{
  "n_experts": 256,
  "d_shared_expert": 0,
  "routed_scale": 1.0,
  "balance_bias": false,
  "init_std_router": 0.0328,
  "n_kv_head": 2,
  "head_dim": 128,
  "vocab_size": 14637,
  "norm": "rmsnorm",
  "norm_place": "pre",
  "rope_fraction": 1.0
}
Below are experts of layer 5 (counted from 0) of a mixture-of-experts language model. Rows are named router (the router's row for the expert), up (a neuron's input weights, with its number), down (a neuron's output weights, with its number) and show model dimensions 192-255. Each number is 128 + 32 x the weight over its row's rms, rounded and kept within 0 to 255. Numbers have three digits each.
Before each expert's rows: a language model's description of what the expert responds to; "mostly gets" lists some tokens that are sent to it at least half of the time. This comes from a sample of Wikipedia text that the model never trained on.

# expert 53
Description: Consonant letters starting syllables. Single consonants or clusters such as pl, sp, bl, D, L, R, f beginning a word or syllable, as in via|b|ility, rhythm and bl|ues.
mostly gets: " pl", " Sp", " l", "sp", " sp", "Sp"
router:151102120116137149139174141158177123168099082080129067125139045125121145123116095156113123158153148086110107199095132064149156178095139092162081165150138132078136145172059113122080164145141188
up0:113126163096113095106116107184152118126096143113148144148161154127131138138166172116123138070143097074127161147161146063043196132129097096166139098170102092118161129157088128084135146126148098
down0:113126107145194210149096135160158159162126174109142136158099139137067144117133158090075145128164103132131145105143128128208172163108158104123092144166135092130130077156196140108139118151137152
up1:122136107053063088103135102115084126079075126134070125131137096093057131103154061085174084149148167063129161159096085083132091144147098135162113124116139109148107140223079127156050124139110191
down1:161102117135085107146090174084133157132154125096095112147182090133118105118180124130218108109126106102171124158148122067086099074138117182134130105137189172157141078105117095097101144134119149
up2:117078114109185132156116170108134177166154132134056157117224107107097149138095036184088053152128124106071144134156145175131120126105178084101131137144134104124083132126176123107110140159141099
down2:123149153046137098096110146094124117139149140134199148164126097160181153084178100111139115152171197059117106198153103113137116155194143119126163139104143115118158167089100043085127145185104119
up3:119122147092158151194103147151208093122135082155175119138125056108105171092104085127131107124122141118075123137154093155142093100129100149117171168119138136144133106087145206118125110169093126
down3:120176202092147161139157168154095110129146068131109132098094113132106076165168128140181065101123161154124155236130109117147130067112062150129185085055078152105149140091131095110130194116122105
up4:072127143128115122144163132145100160148104134122112147147175124100199148139189167124194101127121120152186118130143108112154133031118115137124125092142158112117155165155120079138141125062103189
down4:088124088132135144124061124127128132167118104130140150110141153165132158197082104142099130104073128192180163171120146143116118133081125114128137163140158097151164127125111121101118106045130111
up5:140125155168099146120183108156117098087150199110088157153110092175098104028119129112200152182157098117164091143126108121136189118093100089174171052099142166079124131142061143076172109127137166
down5:084077131107148123128116122185144137137177083059136144104136139115181127131111155121169106121168121146153147153050110133147098166148123121108118114126153079101129114165059189134168094108113140
up6:139132137170151077089163221131145138108149107113152147135100131093203134107100137142159071141092143094137149095150076163103150148134120155144144156140150133129154173178118172170151078108174152
down6:107171106131110118136177139181156119122145110149064153111172130112134138130180118127108122098119145132092140188142105094157189111127137163205101095044198206170092129071168126111156147143172169
up7:132120159132063156133176118137055159075098092044107047167150167118136106169108194102145134116116136113160158144088150109119128153187104099137148089137082137132112166153085119109072180126184110
down7:127089150189138167151150118104098126175137150176146136163163138130084139063128158107118158178085125130114175163158088101100136169136128072097171145142079121088127097149111074183159105117142140
up8:114118092122121140173154121105109149167089099067079176145104113133074116094094151131183134088168160153085132177120098116109082121109117095141112047134107126130172156195097109115072135173153088
down8:133107187190126137120054149150083111167134086091113112111167175122131114144181128094156147112094104159031105086150106132140135139123160119119122104110087116102065076129177132113155095089085115
up9:123086097111145110125217091118185117111141091173122145120183118153203170143085165150154143152144098109168140120183097102188092110135128114083154105076118132097097119154059129084171169186164176
down9:095147129114127075188145133106107139098113149127153139092149099140100119145144161132105106114126097107166102209120145121103118161116099145174149086087148177131094148112084182174152180093127172
up10:127174154213105158098136163164121152165147129083194109140131121166124108153110193178138094132157134134131126183120089158096144147108173131081135113132123142117173085163097124099130173137152140
down10:155156118129153104112146097144181090136172138138149102117144120133142087098074139155099116134149122151119099114180139098160066113118120162124186140129129168155172098081120165091100121099156111
up11:154104112163130108169156084118069125154088119170155066153210096102186110116082097116040146167125104148196143114102189146111105129109078117138124061095134198107140139136129170126091145124097148
down11:173130119182108099097115072099119130096088094125116133098117133058123152131101131128096192149104130122171150152104126155054131091166106077171088121081145108114111102144140146123192090108118127
up12:130158146166158184108122120142123103103148128074101083153070077128180115126117137170106107165156130105133131135143071134101165145120125128072099087101090118112160148179063153080094164160047146
down12:081118059143114077097075155146061156166127122161174134087148113160157114162150058176140097104103135158108154184180134116176165129094170134148137115106076104118159070125136144139106183108044119
up13:150122103181139108147127125112177109125128041140109097104201089117129146089141139141192166077068151110092139122109117121132106202075144144095169145144096101136182110156155176111165113157136137
down13:146136126193128132137134171093093174116128162159095098101142136117125102178169176084101180115120139144102088162157046104086122048141127074083179104126101101098116149108151090158124141149086130
up14:144159088037150123150120133107137138158127077090127113182085099102159109130113072093146161177160125129130122112119119127078052107148107089217086124201162120102114126050136166117147174076089083
down14:138194157116113118159203128136112199165107150080170124142126127133095144099102126144086112134169134120125125142130140144154143154118101154098107102090151090064088113151179143153064128108100127
up15:168150112098205140106124130119069110101104126095091115127096095056128129113134120143164172158131124073148108118133105149128157155123067089152162075142132119052121161157109080101085173134123137
down15:100170104130147149154101132093111147155181151113161097096127078053151110144102143181129099111162130099130050149166176138080135109097112116093085089103204098086092094141130142113142132173122065
up16:167113124188104089107163097179110126143110127144126117163121160137214127119096120152114071211116113114086150131153132175150074116217185119150154117152106149108125185103129144074097080149137213
down16:037125120099107176211138075186109139183152103189076145071144177146140076152122106081173149103145157148158094198087117141112056084081132107102131154129120192161105124133147158116104119133149090
up17:126165121096111121099204128152120086112115082137133121161097149084067125092088140103167140099126133115170094144116119168114165119094067162105084068098127128125136095136100121173119170156079169
down17:073196160160125099077093092108112121082175168172130162147132096097138084095151140200174108111143122115152085159163082131063157139083101108146136137132129062143141116188145119085092085119186131
up18:099141143140129122157179102150144134157151101127162153114143118124145137121118077132171097116175206163088117159117067134155099092122182156117108133181104141165174123119050053204101142157150139
down18:053157200136135156124130154106113086139156080124106082145157132118085137059113143133095108119129110150102096159140126133100097154166121156088142127109139123108131149169179126151099143074176098
up19:120106162174148129101135092131103118135111124100068110148116084123128129160096127165101169142094130142138088187144187062148105060143087095124188104115142100111103136166077134121102169126188148
down19:159183117169144125085149134170121141102118139117135197139142165151115101123117115168191097129140122139142194129119101112128089179191110149113116136109167121157084148162166121074133071141115100
up20:170140118105107118157073142104081141189083148040136143128179064181129143118124171189159082198200086076096107154171101094099141146134131129155125129171153092103121112156180095095102165158144109
down20:119165110090089120147203104121093128152090170122127134117108107131106050183102139102128118144100121094122119088118186103132167073167104093078127110115018083110110062046099132139189108120102120
up21:108156150137102146132140087140096086154172153189094094111138118122113079042143186100162139110154140189152141163135145128122108076195091127139145088126133171126153116144150068123107178139062134
down21:163212084116142166184119174117138140145059147140141144122136110100107186133106119133171109157170147168162147197099180161089121109160132159084110158123137142065130130108094118092117093123146112
up22:187107143184179130129097091122120117158115090115128135147139108071146118147122085098144162186175100146133114148108140107156137131075146106149144126175140135101181117107113102081106145103129173
down22:178135210110100137181138160183114125185128152075120175086094083103123070135126124123121160119102120146188094095079135131144122131147094113100131122087137061155077101113137131130125120127174150
up23:131095124170101114140154115134073127126161087165074130115175140074072102144148122118185063168229167151128149092087073104143113155102093148192125084085075155158134157131113146126099158157139186
down23:206114064144114100179089124110093111171123096127144160166149126140149146098172127154139076189090085118192121205141132143165152144157166101109166123101162110192160136135091170192072168113124096
up24:066073133131062109096220144128161099105154171110176158123113110101084177082074107130129142138138118098160098109087182050130083088178125131140105129089097161128138155126153105165094147092148141
down24:159109099099141105105138172124074143150154120089108186144137153154107086104142140123135124093118193161154128177110123142089141140117128166111140135199040076100157068118131131105166126147088172
up25:143135117174185163053135116103141135157152164137134104119082089102142140108133185091120101116121128094194190128144101089100234213163159156073093159122178101131144136141144133181130119179058138
down25:153156103137150126139151167098052092155180134129165070130144127095128079160127167166192129123111121110129107134091171157130170113140149175175116120088096101093174085144181136097117176064097131
up26:178099133148162121141121161159178077139097093071134101189128146140096128047125096157091145147200144129173174163086111119112120134091133165170136144102184172130088169160140138139109143123074121
down26:108167116068128121125105112106152169138162113190162147192074121127139091141129172110128129133106101085135077165096135089158092107118104113118078158108176094142072068121132107147122093100129189
up27:134112125170164140055166126117087162108108131091166160173141097140122107132104120136088154109162105118106155110082121175197205069101145080100061098074118121189179137143104126141110162113084138
down27:124173161109127157118113150133109158125073110104138137128158155154144137181175164130097142115117135119116146184131118131091074073148167095148103131088151121146140108111101124186162129130085109
up28:129102160108080126144095140087142146158143165183137089112127069075078153092175085142088124146114114143178116146067060075120144144106077062138151100105098168074099112126170164129146175152149138
down28:118217175120057094166167148109139166144110157098206102094143092166122067119092156133161139132108133118201074113142108160126098149119083144112110118131143129117138096178139103146092138166128084
up29:146094120100101083135123124187140155102087120073149067140144131098138128128088190184104121127202114170168123159110090114160155154137107052160076094136135129097105119179073110095150134181157181
down29:093152136128140187102110151133113147141145161198126184202111137109142142098111160138146097125192142152117078139138039126122139101172156094172117148117131088175038088155128127109121143185140099
up30:109098143161125191125181171201178076115091136125157089125201150060174203101100118142065113132073181135107108172139126106204081143126082145082100117164094112168082087200119125110141184190081202
down30:063141156148091156165117098100194111075173117146140131113142096062125126153139166135109118129129151130176138143116128131117136136119119150154156135103144078146164145103104111120181179153178179
up31:147144108070129140124178178090176088204142084106124175120091139109121114150152100161158186133118114190142102122120175172085120137143141203144137182155117129209126088100106134108141160120111130
down31:154167127130106173131147116152137131110092125109181204135092121153143107129139147138116120149130142169128161157136106129181129096131068172141127104082195083136134138101091126114091175167152178
up32:091129109074192131175088116139134147134111091118131097094172176187106153127104147155137116140162149171153082149127042122172130164143201078106160065202159132084109107134150078143126153127091158
down32:099105137114096126157135110128108176192148102118097068135164123106096099079103171079106169147134113137113099132101113129142136173097160135136166070108155125179145060157145153158118118106096140

# expert 36
Description: Capital P and short words. Single letters like P or B starting a word after a hyphen, quote or heading, plus No, Yes, All, as in Asia-Pacific.
mostly gets: " p", " P", " Yes", " All", " No", "P"
router:186091117087129141101122160144155106143092100080071107147115097114103141100099087163114140102162149108158168167115158091190164160113139107142108154153167134106096184149068150164089092145146146
up0:191113164095100107074107140128101136072136115118139099156086115122112134146180096159171097158172142087178160254107158120147126147134114132157113042118065149114145157158041108146140183101107115
down0:180148152129164094106182096103075211119072136124149115134108146138149102108148130086089102154144078117135119122147088072122083207137134116105101119135125178114115098177096134108173098141160162
up1:115097123100133136106067158107200100124100076096136118078129100167144124058136109091162129182134089120108162129080079127125147115142093099136212189175175126143075118156102160109144137129204099
down1:068145117092118090123102182145097115125139117140165137127144115176134093162145139115128110145130150169117084137185117076099162194175048137107179118162095089082131096079100177093106153140058089
up2:144078096165168130128126145172111140138103043122141181078149180109118134142199122173143143081196087115148145104136174130175140122090112148178201108185167109076146121122119143148158077129182177
down2:136188145130139082100051135137099122188160177170147200157113180061121142157155036108101125154093114190143110085064186195105096112153117114173097129121107141098176085162120136137123115164121134
up3:104115112100132069123089168128114160130119159108075061135182108193167144132119086179133172110155174131121095146085184084131147082161151149137101089144183154090068132103122099149127082156107150
down3:153186151115120112142179129124146154085088162085148178155112137118123070123126167096110155125196134127110146184109183096082127084152134185154091130128133102133105102101111172077084120075139103
up4:107151100117087151057108156173127082157153116095107122103131113079197148165114160110131108176163144079141152128148121106169118129125111113091122118101079102148108188127123156100130121135114067
down4:145113067172127090152154150161128155108054132164133152093068215144113111149053161093136128189142093082141144146130129095125194140114116138086092057141154138150101159169127097125088148146134162
up5:120119148124128132066106195104138109141154128162148162108151157108098137130146137147175139146144173171102122128060061174151150167109141155139139090141062098152110143162110130191127092106156166
down5:123143185104127142145118147133086150136146102040108112145082100091165196113147144123122107127097160164089149222092139072173116092104117174143172115105126140157142148119097077089112179150107151
up6:099129160111106147062153115167139140093129145077083112120111096116106131060146140135058138122141139143135153140138146104172115130137082128084122101089107099104000141129041110086094172145121116
down6:141122067103141159115156154118121159163116121147168128112146108143097119122163074179085135154118128141098111139172120139104104180183140178109146070141173124106163085080129053093129184171108125
up7:108161145122095141072121101141114136137126134091078122101140106166098069103172148125129098114105152053044124110123166083118209188127113122087150134148147108085156136166103077120108126145155157
down7:162123131113152120168137116071119169151151082087150149105184146163110113129167107129118124107107114133158102138246059147120058128124128121116140128112095169109069149125145135126112121126158082
up8:121094131123118135081110137124124084120143093122080156143133126066127131154171146124154083109116131063146156154119102131168080120095091115102101149144101152163144173117147175081086118078147140
down8:108118112088185100112125146121142164118108140163106133180118112145143132158154139158207157102098136169105057160091185082106109062166157201155155152082117162108163142094076093110147179084073136
up9:160152167102147104098113106093142132139120067184086162131095171088129164142138100205143160119128138120168139164117128047148093133146089133175127067177120096120111156206137085109145129160170126
down9:074109073180176067100148098073136201091095143178150124158143090122104121129135135172158085170131204169117100178102144107121081164170126111136119116184142144095226125098148151111121140139123147
up10:114049150105121116036131109143115079101141153159160142139085129131085147123164137162186120145159111137167143148128136137106197115163125110151194118139167122105128115089161124169122109121135121
down10:113152144148116151084064127137132141124112204197127113130219109117103219108128136108109108154188112109122113113136131123076110127134156185148058126125112072121153126132125114133163093114113174
up11:144113111137076100154142148126119155130095150141091107154123123076139185159106076109160157051121150157136146133085145147104140103113135118174143103125132128085103167124146154083091135149106108
down11:102078121100108126183203128125077090185112124126145101066178099117115097175147074105157162163134125092086152135110130134169108185113112147102142109156165066118109123148167116174161110122077146
up12:126139160111115123063108138132133128108096136117061050148149108097097149053172106140052122142152106171154213128182097120105163136123115151097165100178116113134061100139127081107051095127176062
down12:128145134141069104131148095138116078098135135149160126103158135170168170117138141164127151165086148130134143155196081068126072091080165079138106100121099039134173116106148122129175113180134172
up13:124126175166161090108178074152142088103101099099145145135105161157119145142089125117116081126199116157092150133073100118111148110119102117192137046086121142110158197161148151115104103208100165
down13:166168107145077081114144137179149140134119103112136119171099156159117160083144143144137099087132135164086148137138154114124122098173192126140131107157092074102152083158155186127131153139126166
up14:165113111107207127096109140152107119139111145204162163097183086146098189136135129117132118092137083097092128120074093165145108145131151136108159166081140169146101118115089185136142032144128153
down14:141139086098107145110127116121088168131137192152147108179135084170132170142134116140125122133140072110074122152091162100231134175174142144137137184132126134154084127120132101106198123137137170
up15:105167108173097151200108113218116103208104137072181131119131147157132126106124134163143108114179104099155097123130151058119158143104072147137153123136138123073149166115130132133130126140155120
down15:104179160169187158151184147107114104149077138079083199120145108177113130118126138123150162185130136135092057151153069162135118096109129125127111149152122167063132169077163140150101140098077110
up16:151058077106102118200114136117106125132096136064114142111165165119070146162109119165159146119140132142070109136071151097076183101080147173137131070132111156111137144146106155091179142114105146
down16:152131126131101078159141105086143118180124106134086143149163167098115105152134084086094113120132089104144118108094127155119082037161106069163144168099141117153158089171166095117119156152182134
up17:126158074126158142098173093152144169158139144157140074148150181113174168120138095177127109101184167112073163147141107126163130136105133191147119187134152159129122166159106091146112122154057165
down17:168126096073094133080105120086124107089158125121159181166163120127158101167173183110144146144117078085147151094136101146081168098120102165114171143110151213148067141107152139138157100148151110
up18:165120152113090161089123129126100074139136177143129130146107131119106101106088108078085145144138113131105085104141153115184113160118100047089161063128148117101097220189159135122000115093138113
down18:149128115086157148176166076133089139122121159070168117122140118153149120119131129132130086125112128168100155122190158136144129091103106167101098106116102151138158158170162144119142172125125150
up19:122112153082119129077124142153163104100118148085129099114120115138089097145122137212141161127142128001161156131158146148107114085129095169114117154181169095114206140136098121178170101199118159
down19:121128153095149147124118131079102127112185085092124148151112137062117077099139105176125097127107123173125105121045159149151143164094142135138097141059178125136172115139081095098121147177139123
up20:105132140151095135133126123149150136141095137106089136108104139165134098049163126151112155138211079109110170138162069133154105210129107117132148070107131105135173166129180110150085155132149125
down20:195056163116127133132082108139187142120112072131102120110163165134143128122198128130160134120127083119110177153175099071142105187126139159149103125068136139103119086098132107142082128168086162
up21:136176096098161094113116153165121139119083054138122116141081087125087137087167168199146173127117184126140187143137082148080075195091068127126148135125096140196093102170088116106072113127092105
down21:112114127089140106134182094060151104147174182070117084088134095077135142140183133122156109103105064172141122180134139132106138144101095099128125097116087138132139110126120162113086138125133147
up22:075088123095127132094155072146123104102125166126112161123087136138141150140222164127149139075198135133213141130148130083135127167143134073111142093115177128077081128118159136100156065135134116
down22:149115105167165121119137153189114180066208084184128142173103118125158091095184119089118111163098130047114161189147111116132109162159135155150149115068089153158129180132130108150096138152120141
up23:164126133113116131180102204094092184137066108092102166174129150131147136130126152134146103115144193136147124117105054079124095168160119129161157127144149135123120129141128136096122157142185088
down23:055087161097095195185159107121102142121105156096115054146129140156154140078118119138086115125098130132155108126114112145035128107169098126099106121094234116146110098176094118149151128157121091
up24:200158169085125164109118139157158123122132138157090170097095146127104123134184087211114129087123177137128150095172152070186145161113131136119115100094211095046136154155105134127115042139165115
down24:154118168090098121087115158174074162128181094163108091090070149120106151149131176120095136141167183158075136154157217131117145111124164175133135096156157109097104067139119140128113161105154130
up25:063089176125124090124078117149105124138140130109077140139179130151136148117237152182139144088133141060140114131177090151132122141133160133155131165144126133126125118099099174190169036137068102
down25:123102085200109141105096107115182151182131094118049167132123109170175119121140119183146124123072178167136126136074147104169115117116127128143117094038163117131038176135096150109130151171120135
up26:188155104066165095160103163120117167119113094090111212118122095152148172129098141178135117155124152160213111133083100123087151169155142140133137155076100123144124151149105167131144099100137068
down26:131192192124097180140139140080109121107135100076121086137146103063133134113166131130115084168176111136110125130117132138124111098119094143106179085104165114125135094110117122143153211163072106
up27:138067138095152169122091142113117136146127117128117119143088096164180144083149171119100105190081057121057138147142126095130086187128128098166109163148112125197149130097191101115128128109089112
down27:089097131082111113168093142116155199109150085059105107137162124099120176093071109096185156075123079197148151161144150098138133193159120135128125104144185157099118130131078064114080126080127135
up28:122147122177177107119128135196135128097161111079124127140056158172134109145102115082064144102144142145116087080119165124167170105115147137203101138165084125144092143116101122181121156111162125
down28:137128054139165139151151092121109151139114134170136141137124199155133140126134177155107143132148114154118136078087110107190151146127109125133111100087137129109100171131092124109081135037114062
up29:137121149080112110069085102140134104165135118136105093125122095105090104147077115134162093133124128124163176135110164111102251146116177159142100114148139130167185123141143143143154097075124121
down29:100124106109124138190145160106156168117138091120148105123115119127100150099127169152159164127168110162106103157110134099140145042111093145145132141045105106159095151162143102150113170117096093
up30:122102183174149117022153119115077143101098055089115160159122107153108097182085119138150113083131186107085134141153124149141123119093128114102122148081130135172095132152146138136047105128122115
down30:142122150182183136175113153147157082174109092126143087131115159169142075072123126112169094162101192150114170097082144105154148087161162154107155160102178212109088099132132119158145097116111132
up31:157133143083133132114121103163151150167169107140174150159154167180100107146161112187185143086146148147145065147095137152116143169071128116110061138173127148105136126137123077144146132127132112
down31:166126129173100125098120109084149139135145161152163135121139113142113075147154142146133107133140070130149130168130114133104127176181127154192103116150063069133173097079134134142112122136172126
up32:148133127137125088169155153157132102120118167130169115111130103056168205143099178101139109106147118162102134137095128163156141110123136124123056115108175141125096150140110104054156126146194115
down32:093143126176165139129197146106134165096145126070145110133156102121099131093111126139126101147104143183088138145119159094142116190156117138150172219099133158119116150133156164124167161096087134

# expert 23
Description: Colors and name words. Colour and common adjective words starting proper names, mostly in music band and album articles, such as Blue Note, Black, Rock, Big.
mostly gets: " Black", " black", " red", " Big", " rock", " Rock"
router:169118117115161210090178143180143051153092117088046114166078117125170144089121076181114093124150165085163183150127156057153151124113146084164101170136160155119046193143083138154085087141143181
up0:101102120166158196096104171099126139128140120118050204161096123147206124116181119198060111169157133123104174126133113089127113072089147149107061167088115103163114141104086106106089179107128171
down0:129126142143126132124122149102128113182173187068170117080091160131107173121188105048138085098080044119171140111115103114090075050133135152124065079059136124112107116123122158112117095184166092
up1:189136115056160122125184125112186111103123102086127080162101141191140126120152143179183119092145164136196066159169130103126146115193114126094148058205172132184115127132123136157153112144133081
down1:117085162165110120097142147092132193106098111096169117151141145136131114071198155111162098154174123144085124169118131115132101140087124104124126153166115111125140167164148214097124113094142123
up2:144125105091115167132115192167166107108105107178136096112074175138200118168101124095181108179106165106154121122145165140128106132111151111167122106160130119153140070102170143120169145130142108
down2:151082171149134148126126152112128124149129104104142127079095175118124116114108172095135118151145160173076125180074161130136164079134086140122101142149110109107105130103172115161213186143111145
up3:147136137147102193065149141114124135132135142139143135126118114129105115125078121175111140147162168134145071138065072180113096108123117095103106141124109145117157130131051144172161124155150155
down3:185114093122102182117169127105148140147144147162093151171105106151062101175119084145158088138133117190107111134127070203088149133124113137161173160136120147151134140071069093126114124147154107
up4:117109117118168145074128155140153119122173144123119110158124102170110171122060152158120139154129109131127097123104133141083153101133148101072087182135164096156084153122103107103152089113116162
down4:172060077135072104142140112184142165046125132159172102060154131142094084162143144125152127111128076192144096095124164096108096109125120202133163095059113139097159194098170133087139131107134125
up5:097120145184185099085101142122125164164168156098105100100118139131175162127125112154128088118138118144119141147178115175124128158111102127088095067124119121152146146147126118092153175092168160
down5:058138158071079085161098121115175094096136076136136161128109121152173132142130152142069109108183145115124123108139136137106151139108197056093117102131072094084095157108131129157127104148138123
up6:114078098063120120053141144172192118134153130143092087089175138161103134115166161170048095165112135177130125131134117084211149141141151100123139136208160118156130172137126146098108138156128096
down6:145110140112146167141110096125087135151132175092118155140123211149119089113092144139168114162080172140099168147130107128148132114068114181146178109180090092097144148118169122110120143159155130
up7:107149121144164134139149107172094076135133133149103081145130102126119176115056137178122110114119071159052087133167177109109145147129108151181098130134150147113164123168111141091085120107095148
down7:167131092190161137161153104131164089170158129080177106167154093163142142137168164134134125121149125177117092135195066140082119157140117136156137115122093067129179097115137170112209150165092117
up8:116128169106138164144158149132086140170123144135097129099096150163121113128138110157189153073166097130199084146133127111142141156169144146198134128116129153104169077088085068149110081125086183
down8:119165077077153133148163131091139118128115145099149091156097104131184119144105070167091135142144148129111152181159152149159152071167087117096156141173171126142141086133084099099140180169153154
up9:160138115144089114031119086148146096101170126116070120131111156111123127110146100161117140095118140086129131115072107089101155114129103114200131188084120123145143123146177098099093111091167151
down9:124121103123144146132069130111115158130127114090157151092124152123105154149079092100122130090122114139133095107132116103103176106075162135160151193134116124141131156070173161109165130087193150
up10:117105144123134150203166101186153121105051150131090086115165126152119167120166103154096099125160152131103162137121086081141199139116134157102102159108154113132147068104146146159121086110127148
down10:142128153120148144158091132104169160131165195251189093090148172165134187119118146141124119110178111099186176145168182088151130120097172091134108127156146091126165108115113150111146125117179189
up11:133104127082135117149121073139162130155083109155160159113145148204089109142114111180111072112176124047145195100114126139074184058152097150139161115140081114214106100122124105140125064143170126
down11:144148085149121094103114100082086166133105175189128120108142113176135004140081135072111084131188110184088172130176175124063146060111133085121149123124146140213112135114140120130096125069131173
up12:149059088120138150135126123122159080128119143101104099153043139105177128100036058101100152135116073162135165107125174164124131103156150101127157170196134104156084153157128125126177087138128085
down12:143180162113147143167155130132147131137129101119121091087146200096131059099128149065093133111124114141108185105147151181110117131190121123173069124191164086132100135108106133118138125129119149
up13:127132164107189160142147167130131080095154145141109103088112121117098096103083079180102139132098198161088098149164058149146121224163174146140018143152115130103147131116121129150140110128130097
down13:127135101118093145159090171104126133172119131130104104144149178104104124128144156129110147142136174128097070181122127103059169142144093141068185168086164170130139173154078133118149094133118184
up14:139173127114158075124193100154150126115087145100104136139116143124167131138172166132087058111141121099138097132123128079156164098046150117132158160068110161181161180083111177150112147142068151
down14:071104173114130159169167140138120119115115134095157120157121109163077130155100096160125091181179129141126086152127092086087067158146093149178150139096133102151138144151136113062142142165124127
up15:155124140099166100122124102108142092138105091075171106141149110204073175138154141150184136132181140156110148141121084146118148106116151150155118132083109102108144088133181119163115159137136120
down15:093111154133153175137106072100127168084131168107136153137168147154101085128162139141103151176075197138076117112113127152081083116064136119156115137082091114181146166148121082149106129144109178
up16:125138156164132194092206123144100088096053119107081144169140161178143191152121101085085090169112137135163112161148125105123099125110114111124178154109144113085133169126153147089083055089096165
down16:170085161123123184151113124086135163183110162105132096120151113127075139150174157188169119165160136108144048163096145155087114111084135126177133104121097178124149107099153120101150083105085083
up17:130159153106171228062139147147126140117147096096168062122120155102108176077085073175091145117114135092119179140128192149170106147121147114137113135118107139180149160151070179157104226117142169
down17:130178124127113181141132093120106156154132127089120068102074162141085103069084104176081134107134119080107175158154148155052138114127154080105168134112116100143145144115136113131130111097117120
up18:135151172141107151087138070158158129111140118152152172118117149092132141173075163135171099203127116138071148149146051121077184200129167123107172150100138112119197138163062128105109093110137104
down18:090101082143163151097064142135139122162170118127094116139129135143092149092116081154182142151200188097132069195087088137140071138119131092052169130109153150137115070146131151166194162130185147
up19:166151092150147138138139102151105098168102139148163076113091160079129105086055172094142082107135120138154187125117122096134183123132131128198154113145106102132200166124057125187112123148186186
down19:132123144159133144097133160118135126143123149119137128129132149189146125097111112105193128132144137117142132135119136082122173120199148082147069108112144105150180116178103179178134108123124162
up20:119126112133083135106182088122155082123152112127129084152137131057149094113117120077173090082172089119136180104126140175153134146139079172124134109190145123129102095101073142168174138148132187
down20:148114120120057093109108137130124102161167141182162151070204169125104074092108156150090065159086135138147178150090129111139114051164092141148120137112161110166113148146159127065107171139170186
up21:105130157081157117075170142152094118101142157093108152101087113183100166092092103162106185148112104150121111149164078154199076096104168146091039155127140146104107094089108144145132098111113119
down21:148175156154116107154147114186086106101077197132180132147160150104126113137123140112144152142164100148097080107153077185093134109128089145135140123137140093134139156162118124063106165119062096
up22:160134171138131125128096132145183033112136154187088120104127156154181132130142109130185091165150149171109082118133140145120169145149085119123149156147155151117142154124074078057155122167132139
down22:155133162108182178075083108099192124148114155087111106172195149099152138114134132155125136137183152110163125161120098101134108147103058123117193122071122118093121170033136142084142132139202137
up23:094160153173111157112182123134118149127125131073077101120118104167115113177154165196089162090139136122117113131139129091171173138138174089220119058136129120075142194185119112140116117109154145
down23:075147164092147111164169124112148135100162108122110120112148131169143072118051109162139143074126063138106164175092109148173169112107160129167115105033157116149126076145116140112139136102105073
up24:112081134085104116147233100112127137118078124136175178169115111128129140113173117157098179159092132137136223122124112146176099184161152120128131080182123112133047172110077134095144146125153168
down24:111154101083074084177159099181117089175199126098172143218142152127113140147161073132118103122072110153105153152109141149103133134146053157134109072107141137139111100146151085125072067108113140
up25:184164098139116144070142152142151173083107119112068109156170111096121090152211131157159151154122098078150138132115145130194128134102146142121103119110126122187153200167115166128119121092078119
down25:107136158136113138169192084130150124108130100129113167146136172092121080131108081117141125111115172095100101170115152068144169103144135140102146121089162123210194100114107175153120154148134093
up26:115156155140144153175115079127149154122165078125107134142097175126181083105211139174108146139150126135100133121141088116143119118088149127095157137221075160127137130135049138133119143131116103
down26:129147133165106152109098077137151165133130159131172134087151124156132123048187123151072128115128135083166132200132101157123096115127150069132123113082082158169067129104082104112154152118143163
up27:215137129109167053098147138198107110135155136140111159138136100060148152177129111143144106115141113122164101100119101102108190135138141084111111068135194115078125070134070145156100145138093125
down27:083099102132148117097128146124144119158162186082157118151112090123147151191178153158206168117115087147114135109157163120143158119191124150158158136143194132181156118135087075049131212097110098
up28:103155134104112129081096129099087129114130102109090110174152098181134145098147133134146138115076157103134119158111109115074129102059114111146133110125160171063039149139103119156163098132087152
down28:083162102162125132087098130103048193128105103183108146081169155137104105114156125161072130109113129091142118183155122117084149069100068103122149093134098126137125155157082097124193118143178137
up29:163075125076208121067117141144110128117111099066134178153093089148092160145127170120143118177153122179144117171132028074152123116141142138088133099139115129151122122126047126091138115119131121
down29:182118070133141102100190132144088181166188166107085192113096085180138131200143073137128146095134110135122128141085132077180179137105147113102142126159071140140176125137109072142104095105139127
up30:172143151106158138101068135095101165182121138116079166154113127144184126150239148153189111091135136149168096133121151151103139173074145067182120116113141164137063197142185144206096103113103124
down30:085124107164112147183125132080098166119151151111152112120073162139173065168016100153118097101161128160158115114152147143196201174118111172180131077100108119137115091170158080121168181157145120
up31:161115109103164131061159069150122174132122122138161104123084127188061107056152161142115113117133119109216135144145071086180125180085146160102142160147147129138184181144133116158075095116175145
down31:149140110115089171107111109152055184139123155140179120165085113129124158145124131133153156146138103062158117145194137156155146187131157099156105116117132126126097103166088155163169141117121094
up32:165155150140068111118177154157121048137114140169070159127078150177136108058087076168136096140143126119148124116186185113111106128109110100089158144083071122056084082126006053124110121105117150
down32:118115143156129092161147123107165135085078178128131141162114113199110046176127171184152125140067172145137078189099161135145128149193126137090128168173121132118190123114111128110118123106147144